config = dict(
    n_layer=10,
    d_model=192,
    n_experts=256,
    experts_per_token=4,
    d_expert=32,
    d_shared_expert=64,
    activation='swiglu',
    moe_layers=[2, 3, 4, 5, 6, 7, 8, 9],
    router_score='softmax',
    normalize_top_k=True,
    routed_scale=2.0,
    balance_loss=0.00147,
    balance_bias=True,
    router_cosine_scale=20.0,
    n_groups=4,
    groups_per_token=1,
    init_std_router=0.01,
    lr_router=0.000447,
    n_head=3,
    n_kv_head=1,
    head_dim=64,
    vocab_size=8192,
    norm='rmsnorm',
    norm_place='pre',
    norm_eps=1e-05,
    positions='rope',
    rope_base=41200.0,
    rope_fraction=0.5,
    qk_norm=True,
    attn_scale=0.125,
    tie_embeddings=False,
    parallel_block=False,
    init='normal',
    init_std_qkv=0.0437,
    init_std_o=0.0542,
    init_std_up=0.0625,
    init_std_down=0.0625,
    optimizer='adam_hyperball',
    lr=0.0066,
    beta1=0.9,
    weight_decay=0.0,
    lr_head=0.00745,
    warmup_steps=290,
    schedule='wsd',
    decay_fraction=1.0,
    decay_shape='linear',
    final_lr_fraction=0.0,
    batch_tokens=65536,
    seq_len=256,
    doc_mask=True,
    train_tokens=478000000,
    steps=7294,
    dataset='wikipedia_en',
)
Below are experts of layer 6 (counted from 0) of a mixture-of-experts language model. Rows are named router (the router's row for the expert), gate (a neuron's input weights, with its number), up (a neuron's input weights, with its number) and show model dimensions 0-191. Each number is 128 + 24 x the weight over its row's rms, rounded and kept within 0 to 255. Numbers have three digits each.
After each expert's rows: "comes after" lists some tokens at least twice as common just before its tokens as in all text. This comes from a sample of Wikipedia text that the model never trained on. Tokens count by the router's weight.

# expert 113
router:135182116129173127110103144136092149170153172097114098120132112120113157149174127142124108117128131129152131113133127132134111119101127104200161114039128104153118159137135142129098099097162123132138103128131115139136117112150115128105108131105151116104140134124098101119134141141139096153122077147140135100107116102180141133104147123195148141147162116141106096194124124158152120087139105135094126131125147155114139093114083108134149117093138101131099139167147119153127107117129114151151164088102128150136141113148129142094120161161167090153138112099087135128149134156155121090
gate1:137103142152129094141157119151114128112154105133143156107143154110131154108108114085123126176108091102084098188136166081168189110153159131089141108164138095115125106100131095078103145137121146143088140127188147114113204110117131146124147123148112092112126142145197110128113153104137145140147145107119079129117151130115116131147104140144101133107106110153124123116130107159147104138117166103158092115128130139118132162110098127139102124123133155113127119099093135141149149119118190125146151138125105121113110147151120143097117100154102127090101155135143124109163143109125104179
up1:134144127168109151136152181142071122154093148111141129145187137138150114150139120150094118130111149113148081153101125153109104137126133107085116107125160123165114176133131131119125180105153161186118101161126117151085122128153102135119112159132133133128128131115153111156170128121159138118110114147114109074127125122143138096148094165138122130137105137165080105125133142130094149123121191096151071118111120119148152128120079125148127128155107172124084120141110194111099134134166124132146110162121145152108121116149144162086139136106100136171103099122135140155132161132110094122
comes after: "\n", "==", " ==", " =", "===", " the"

# expert 61
router:100150155090088107137093130148114113095121099118147128108130120104172109077159143136138127135132128120150120135137147143139152092130120127142116134145078146110150149156101070152138113092146111159126096140110098156126123123136142128049108165128132135126100099123108140098176104135138063153145121171140145144110110138127143147109121130150138111186124166163115089101144119097111180138136091107105149149151129118129123124072117146116115137119173110117098138101127090113129157109167077154180125159115166155156140121135121106106126116115111149138123120087121149124171128134124109086
gate0:168143099092096096147133108150108145125125106115111149133071126156123141091163089133126093099097122128142159139158103129146128131098132142147158139135132126140105143063142133133158091184124129135133151142126147149092119192102134163143119136183132102091140131118127162171110114121116163109106143128119126096119143119124158138150116137123139125147115123110136106097160093088095123142128146131096142125163118153107130109127103119137164140110140172120091153162117138170105184131161135129137153109140116123109103133127090159089199138114099130112138136102089124148126075131133096070
up0:195114114087159139121135169108141099147110109123144144120153111145138122132127105126121075129138163095119112144078112149118151174108175097152172130157075110133131120109155149107112131115124136161167150103148170167143102133165172122182117099108139069122154121130112121175118136108134127109096126128144082102129076116095151136148137124171155109120110093109107132144139097143094123167114114125099130084171120128101129140153122106121159136111117123110139117180142156125141155119135134130108102107123141123103141136155093092163106145138106127149104142112159150157143153095149101121
comes after: "\n", " ", " Social", "apt", " as", " to"

# expert 103
router:120153119093141145119117134127150134177116100118078166121161146097113105118143144148116085134142178137090148114127133144111143157102108125128097114120110116128125143126149113160134056123156124152171109137082123102131104082110164121092098145137140099116136087111134124125130113149141118098129156126142095174102091120126111122126159118158150152125176150123092146108140089146155177098168147123105103150151170164090140109097135167141152105109141099142128133181132130105114126128133122107133181099100136091151128147146132148091109093100138106127128091112134114124195141137151118105
gate0:116158094153100079104101114178136119123119143134129146170095077108127146081162102143156095135091117130126146126132098141135098166138137137141162109139130078121106147062120102124144123158122114114126159137161106135084115155109118142130161135153124119125102112108121153147103102127144129126128153130077122105120152099117183126123129116114144140166058141103132142108124128091152116153123141112110115119178139170108149155110103160138156143141156126135076114144125132114079163122158166166146125117094103149113138115130099162094158136090124101141133143114129107105128087117133122071
up0:180131142116197129130087174149125136116104132116169141124112096110152110087096161159135049157138129111134100134124123177121129160118163117124155118139087092101129125080159095133114138094114136130128142107118167094137111139112168121145113109146145113120091099100164168116123108151124122122120150122099115095097082163153150147107132128104181135133111119101107145146182150124154117163121094152136105114152089131150094096134114124167131123153153147144156122147146155146100136153128147137161119100118137146127075160125079112146137141142132149122119152115171110134144141134123136112
comes after: "\n", "===", " ===", "==", " ==", "."

# expert 120
router:143151125094149061129112102175148132136111134153097106123132128127148106158125156157147155134131092119136110139135117107099106145138106099174088103113157157114150118134146143137162130083162098114202125090112130180122163176114184134140132143131150114152123154112115111130140125151132155154124107189123111116109113130119154142103129100132113148163135096122117116145138115116159156118159117166110107117125154130129138175106107113130108104117148102123121156168137105124114102113157096154124108141110112147115115107091117151149143085084115112149191124157125153102181107175145116155
gate0:147165129132124075142102116161128122134109129127135171111126145113108123091108103112087106134096152163124158142118103100156122177144118157153144147116153114109110169085136134106154122183151089149101159131125191119121106149116115174151124124136118107141114111139101144115093102124113147150079174120094144114117153103121124125130096135123155133163103125102154143133138102100114107127114110110117139115153149142076147157115120157184179160119148141120090109157116162147095133132161112161120095134138097159098127148143121117136166177141070101144123153152088109115113135133137086104
up0:146116118097150115120116157121112143098111098118163140138088151116116120113114156127130109127089072107139134150078120130122165161124150117145134091110070138102145120145150139129112152077137137165133132109146166101125115145121166123143063100118126107125153134124162122152161129120161128095079124147122135110076066134140151127110150106171148096136115107107132120113140117154153137149125092155084134111156089121118107075162123088142123098076112115147126152156098138143120137119157153099117080112137105151141124151136089089117137146140132138115117180132155160163141126110130096173
comes after: " ", " T", " C", "C", " 2", " 6"

# expert 191
router:135161132140138123153110158171110123120115143147100079105136137125150126125135129139142127173153161117144108131124122101137125108148094099123126197158155168140138115095141116126151087136146128172115131144104118121127135136118122097098059164105111093171143146152119085113121118123113080123106100171142177138075123132111103155119118124101090174129124122146109095154139149157149133118134142106084146129141129176127116107107110124152144091148172116130100140146099144106133119104164107172147125143146165133109136092103121110152128114119132138165121118119108153121177189157114072097
gate0:134155124107109071116097083123132088126109146129120149125132124120108138099157089135103142091104142124171172124137125094149133139112110168126186134135122115083092134090135097133162128152138086111127142112112150133106127151142126167106121157129106103114144155161123136168099110156114126151100135113114153111120139111110148068168128137126093101157108108081154132098111143085130121153125151163111116135158153131080151151082137134175152133132132167117094115168116136129123142123143152148122145100076105166097155107114139161094174179154114105115118144133104115123126092144141109096
up0:176110141124155121116120147125111126132107090097127152127104075124137129134129135117146102130124175090132117147113156142110122149131151102118166119147064112092163126107153114165124162103125130141172136123111168097118118150123134132186096117141109102098129129144168105169130132141131116117093108133107127133092093132129137113137168131176144106122123100083108132119179153171146094139103118158102096119159140131149141135129120118132113131126117152160154126162113146179149133167192114091133119102120105136106098148119114091134140160136061144158131168162162124174121152107111093134
comes after: " the", "'s", " The", " American", " Green", " British"

# expert 218
router:137145161147150143140096131155128132126095126119103127122122121107122146109121148133151138149122149127090112074132153116123092100102119113131150146072114204096147108133087129129164076133175108101167157099097087089108117105119168102149115130155127085163148151136137172142147094116147111108091103117138137159099114122139150159116159137113113163151125109138135108153099121167175165109127140125110135126148141167116119058104131103162121135113139131108109157142108123172141126137148137170116124157142117133145140107103153142161125102120082152152145113100122146158174120144116081139
gate0:109135083120092080130123133118155107113129136155131133148110126122137142135175090144127118093089130157120165162143118118105124153107131150099139107120136118132112144111126094113157100199141127093140158139161125114113112154107081170098159111141125095085115133138119142179059077114134105110103126172119113111144138080137161123143121133126160127160122122086154135122093128096118105093127156142130146122146168138080129159115120134165150164081151138124085119149098152146088133140132148156148139101107112167102142123141137142101164136130091081140146143110101089106144101130117119116
up0:143099122130153164117112182144113106101117144123149173135081160124153129121118152120134088133143122124117102143118155165111125140094151101131142127148060126089160140169147164131097136098101101149165149123135139130131087138106166134136111102134137074106106113139134113147120110097163118115081123134103121131103073129165173094111146134103137146136148112075152136110135127138141115169105120145101149115151117137136151069154102104126107119122113138123129104152138149184129160127148128146093116126130116120114116111111115097187099125140099172138117125129193128164107168092120098111
comes after: " and", " |", " De", " Be", "ing", " de"

# expert 87
router:107153159098114126116124152188119115132123107145115094132161155138156087100149152127092127173110142107084095128114162163121121120087127102132144154071087170126158133132125152128131119123153152137147093129131081141151159142138125130133159130127098112138097081128107122103185091136087145143106102143168122123081112135152183169107141149134162132118199128130083135121142154127129169118122116130122102141131139108131117097103072140153159092136125124130143130146129092116113136072141105146159163121139142096122127125092162139092117094124119132153134104133107150149147139094109130135
gate0:128143126132107074134112121165138162122112098120120138110104132081131143102122068125111115123104129122142170102124141092122156160106120145136132139123146110109103121096155099126141107160155154105155129147159143107107147166131144126134103129123106095118111134153121163156094100094130105124111139127135176095154146102095132143155122147099125115152095124083119096095148132073147136149101171133110109096152139141035156137145114119152136145137132150138104130185094146138107163117138128113148138085101108142104110147133119168064171153119078093130137150121104132112139092144137101126
up0:179127097114147139093113134109097099094103125095141142086107091106126113139128115114131103082162129140137110142078086184104126161100171138133190135139078144102140122115116150117131155145142127166096151117132140124099078160104144159178110118159121087116169169119160123166140115141124116080112112125160143094079060137141142104098130119141159123124110088097139121126133139172158142146115128111135129115148112130131155102164126112147093129112133140138102122160119144140132165128148148118131110144133091124120121125148109089138126154122130147162133157109174113163141131100120096121
comes after: "\n", " Sp", ".", " sp", " to", " in"

# expert 20
router:095186163111144107126104181153112109156142128143104123098122166115138119145118105147148150142123142154112148180131106152151169083091105128144121149138152137117169127126124129143168126144125127164117112070131112116116163156136111129106080125153106112141120106090133115138126111154138127126138144162159123112111089150148113187092131104144086131140155141149146118124146131092159127120146157108125114105144147160163138136160131137134141092108147114110147124115082112129160076126144132136179148118145122168150123123108125112136160117104084110134170160147072113148176131152081068118
gate0:126146109133118081156107157151121137109112116138087157160081130088121140158126096129107104136079158141139107166112098080135168150132126148125157151132170087134113126073092115117149113175121091114127149129130186143138109153124141139123146145140119080111126134142148174159093116105118148114135112138116102138130141093112136104162159134139125087156096119105167129131155140119123140164144146136116122100124185140081113157114133123140142117133131146121084130149120160169139149124103131158144156100106103190089149097152125156144162122146078161116136156155113091130148090132134126108
up0:173140121082129136107098152149133099110091121121135117135152118138132096113136128150116134096147117111121132156090148128119152218131159103141169123164050134096132145128161116134130184090124129127169123117137160120111078121130170132171128115111100107111120107128115080154160064130145138104079146114122127067097111152130107130136129109115163127133112091121106134150134154129138071141134117139154102109172104144111153099135100112134121123113136147170131125150144179151141130146164147121120145106140154097119077118139114082131125150117124125145121116127164123128119142100119114128
comes after: " ", " \"", "-", " (", "a", "i"

# expert 94
router:123115145112165091106141149196112144171138156149101113068152131131125088099130159134126182158157127092110113120148116150096069116096115112110129158119137143149134132129128099087089147098171132061166135064144097138152129134134115126124106175152147111116128128090120128124122137143071102136121139125128160121125124115157164137118123112130115138114194160140114143187126120116134162113139147111115122134132120127155129127070097161136114153107142119136121122110111113125176076146140107117113145114133141113125121128101123114133077131115099134138149117147117140152171104168125135159
gate0:138154104108105058092120127147116125123131136133109147193093123093092129130164065142092124118112145121162136129126119129119153160084137154145141143146151086135114144111116169116165127165127092143144156108166144096121111124124135166126127148136120111107111134137118110149083101128091131124089150148112125103118141115119125119186149124106137101181127115089109098102130116092149105146085150165126148111151145147071122122111139103165139150114138127112093146139119168167131164146125091124084105096120072161126123131139103151138158115113092129123137148087111110110134086135148122102
up0:134114130149168128093106141131101128105143115122131152090114128107140115120120139121124078114166124122114123171089115153113162144106176115147165128155082124094133109125153123151131158108104112151151157109122169125146105151170177148143105109151129084134163150132138120170086122126142135084136094144121099117079099091168132095142121104130123127136098111111126103098144108170142125161101120136151120114178104144144157092153118139143133125105110114145106096151126169174171141114137145096124109130147151130116076161162091073142147157121125142130102123159143128150083158080133097125
comes after: ".", ")", " information", "==", " List", "W"

# expert 110
router:150152143104149116071144120128131128154080112140146132118180149141103135129153154169157109130110173147091093128112079126134124087108105115111107159138129112146138122148142133167134112132140101155165130076109105149148150168100108110140112154158138097152118115133090135093130118142097082130131130163123133104093125116124131157128151113152112134134165119126131126198163165141109136148134092090142117105167099150152131145132102107165153082117110094146136158163104136142143083149109074135155155151133157144145149123093116139109113085097121144147200130119109106114117125143144131115
gate0:131151088091113085149089121166169131118143148124120159124136107102099124098153061139105137127070105132150135149124101110126144152090127125124186124137141128135108139092112139104173134171103115113152167121102130106099095157116111125129133134083133111098141103098107153126133110123133146111088143144098147125112119100100144138146137146116143122156111126061109128105121109108129113138092137176096098100172159117087148140104137122126119146118146151126115125139150175159114154134119140143133148071110103141115160138133112179106158149126103078125110153091128111128133066138163122096
up0:158114149132161117115100143104139135124105127110153133116096096151174117124124133128137065117135124084105099148106128178089160141114165131154153116157087141076140075129140123117089161064114117174135140150152166127124117126128169139156110087115146097137131137099143112160103109170123163100095133119128133133098115133161164122153145114168138115142129100081136106106121125111140149148106097154096135075139109147143111097141126098119147143140113150115181146142161150153131143130128174114135086124116131137083075150141139101149138147129106157119130112139149145135119154105090115167
comes after: "\"", " (", ")", "-", ";", "yl"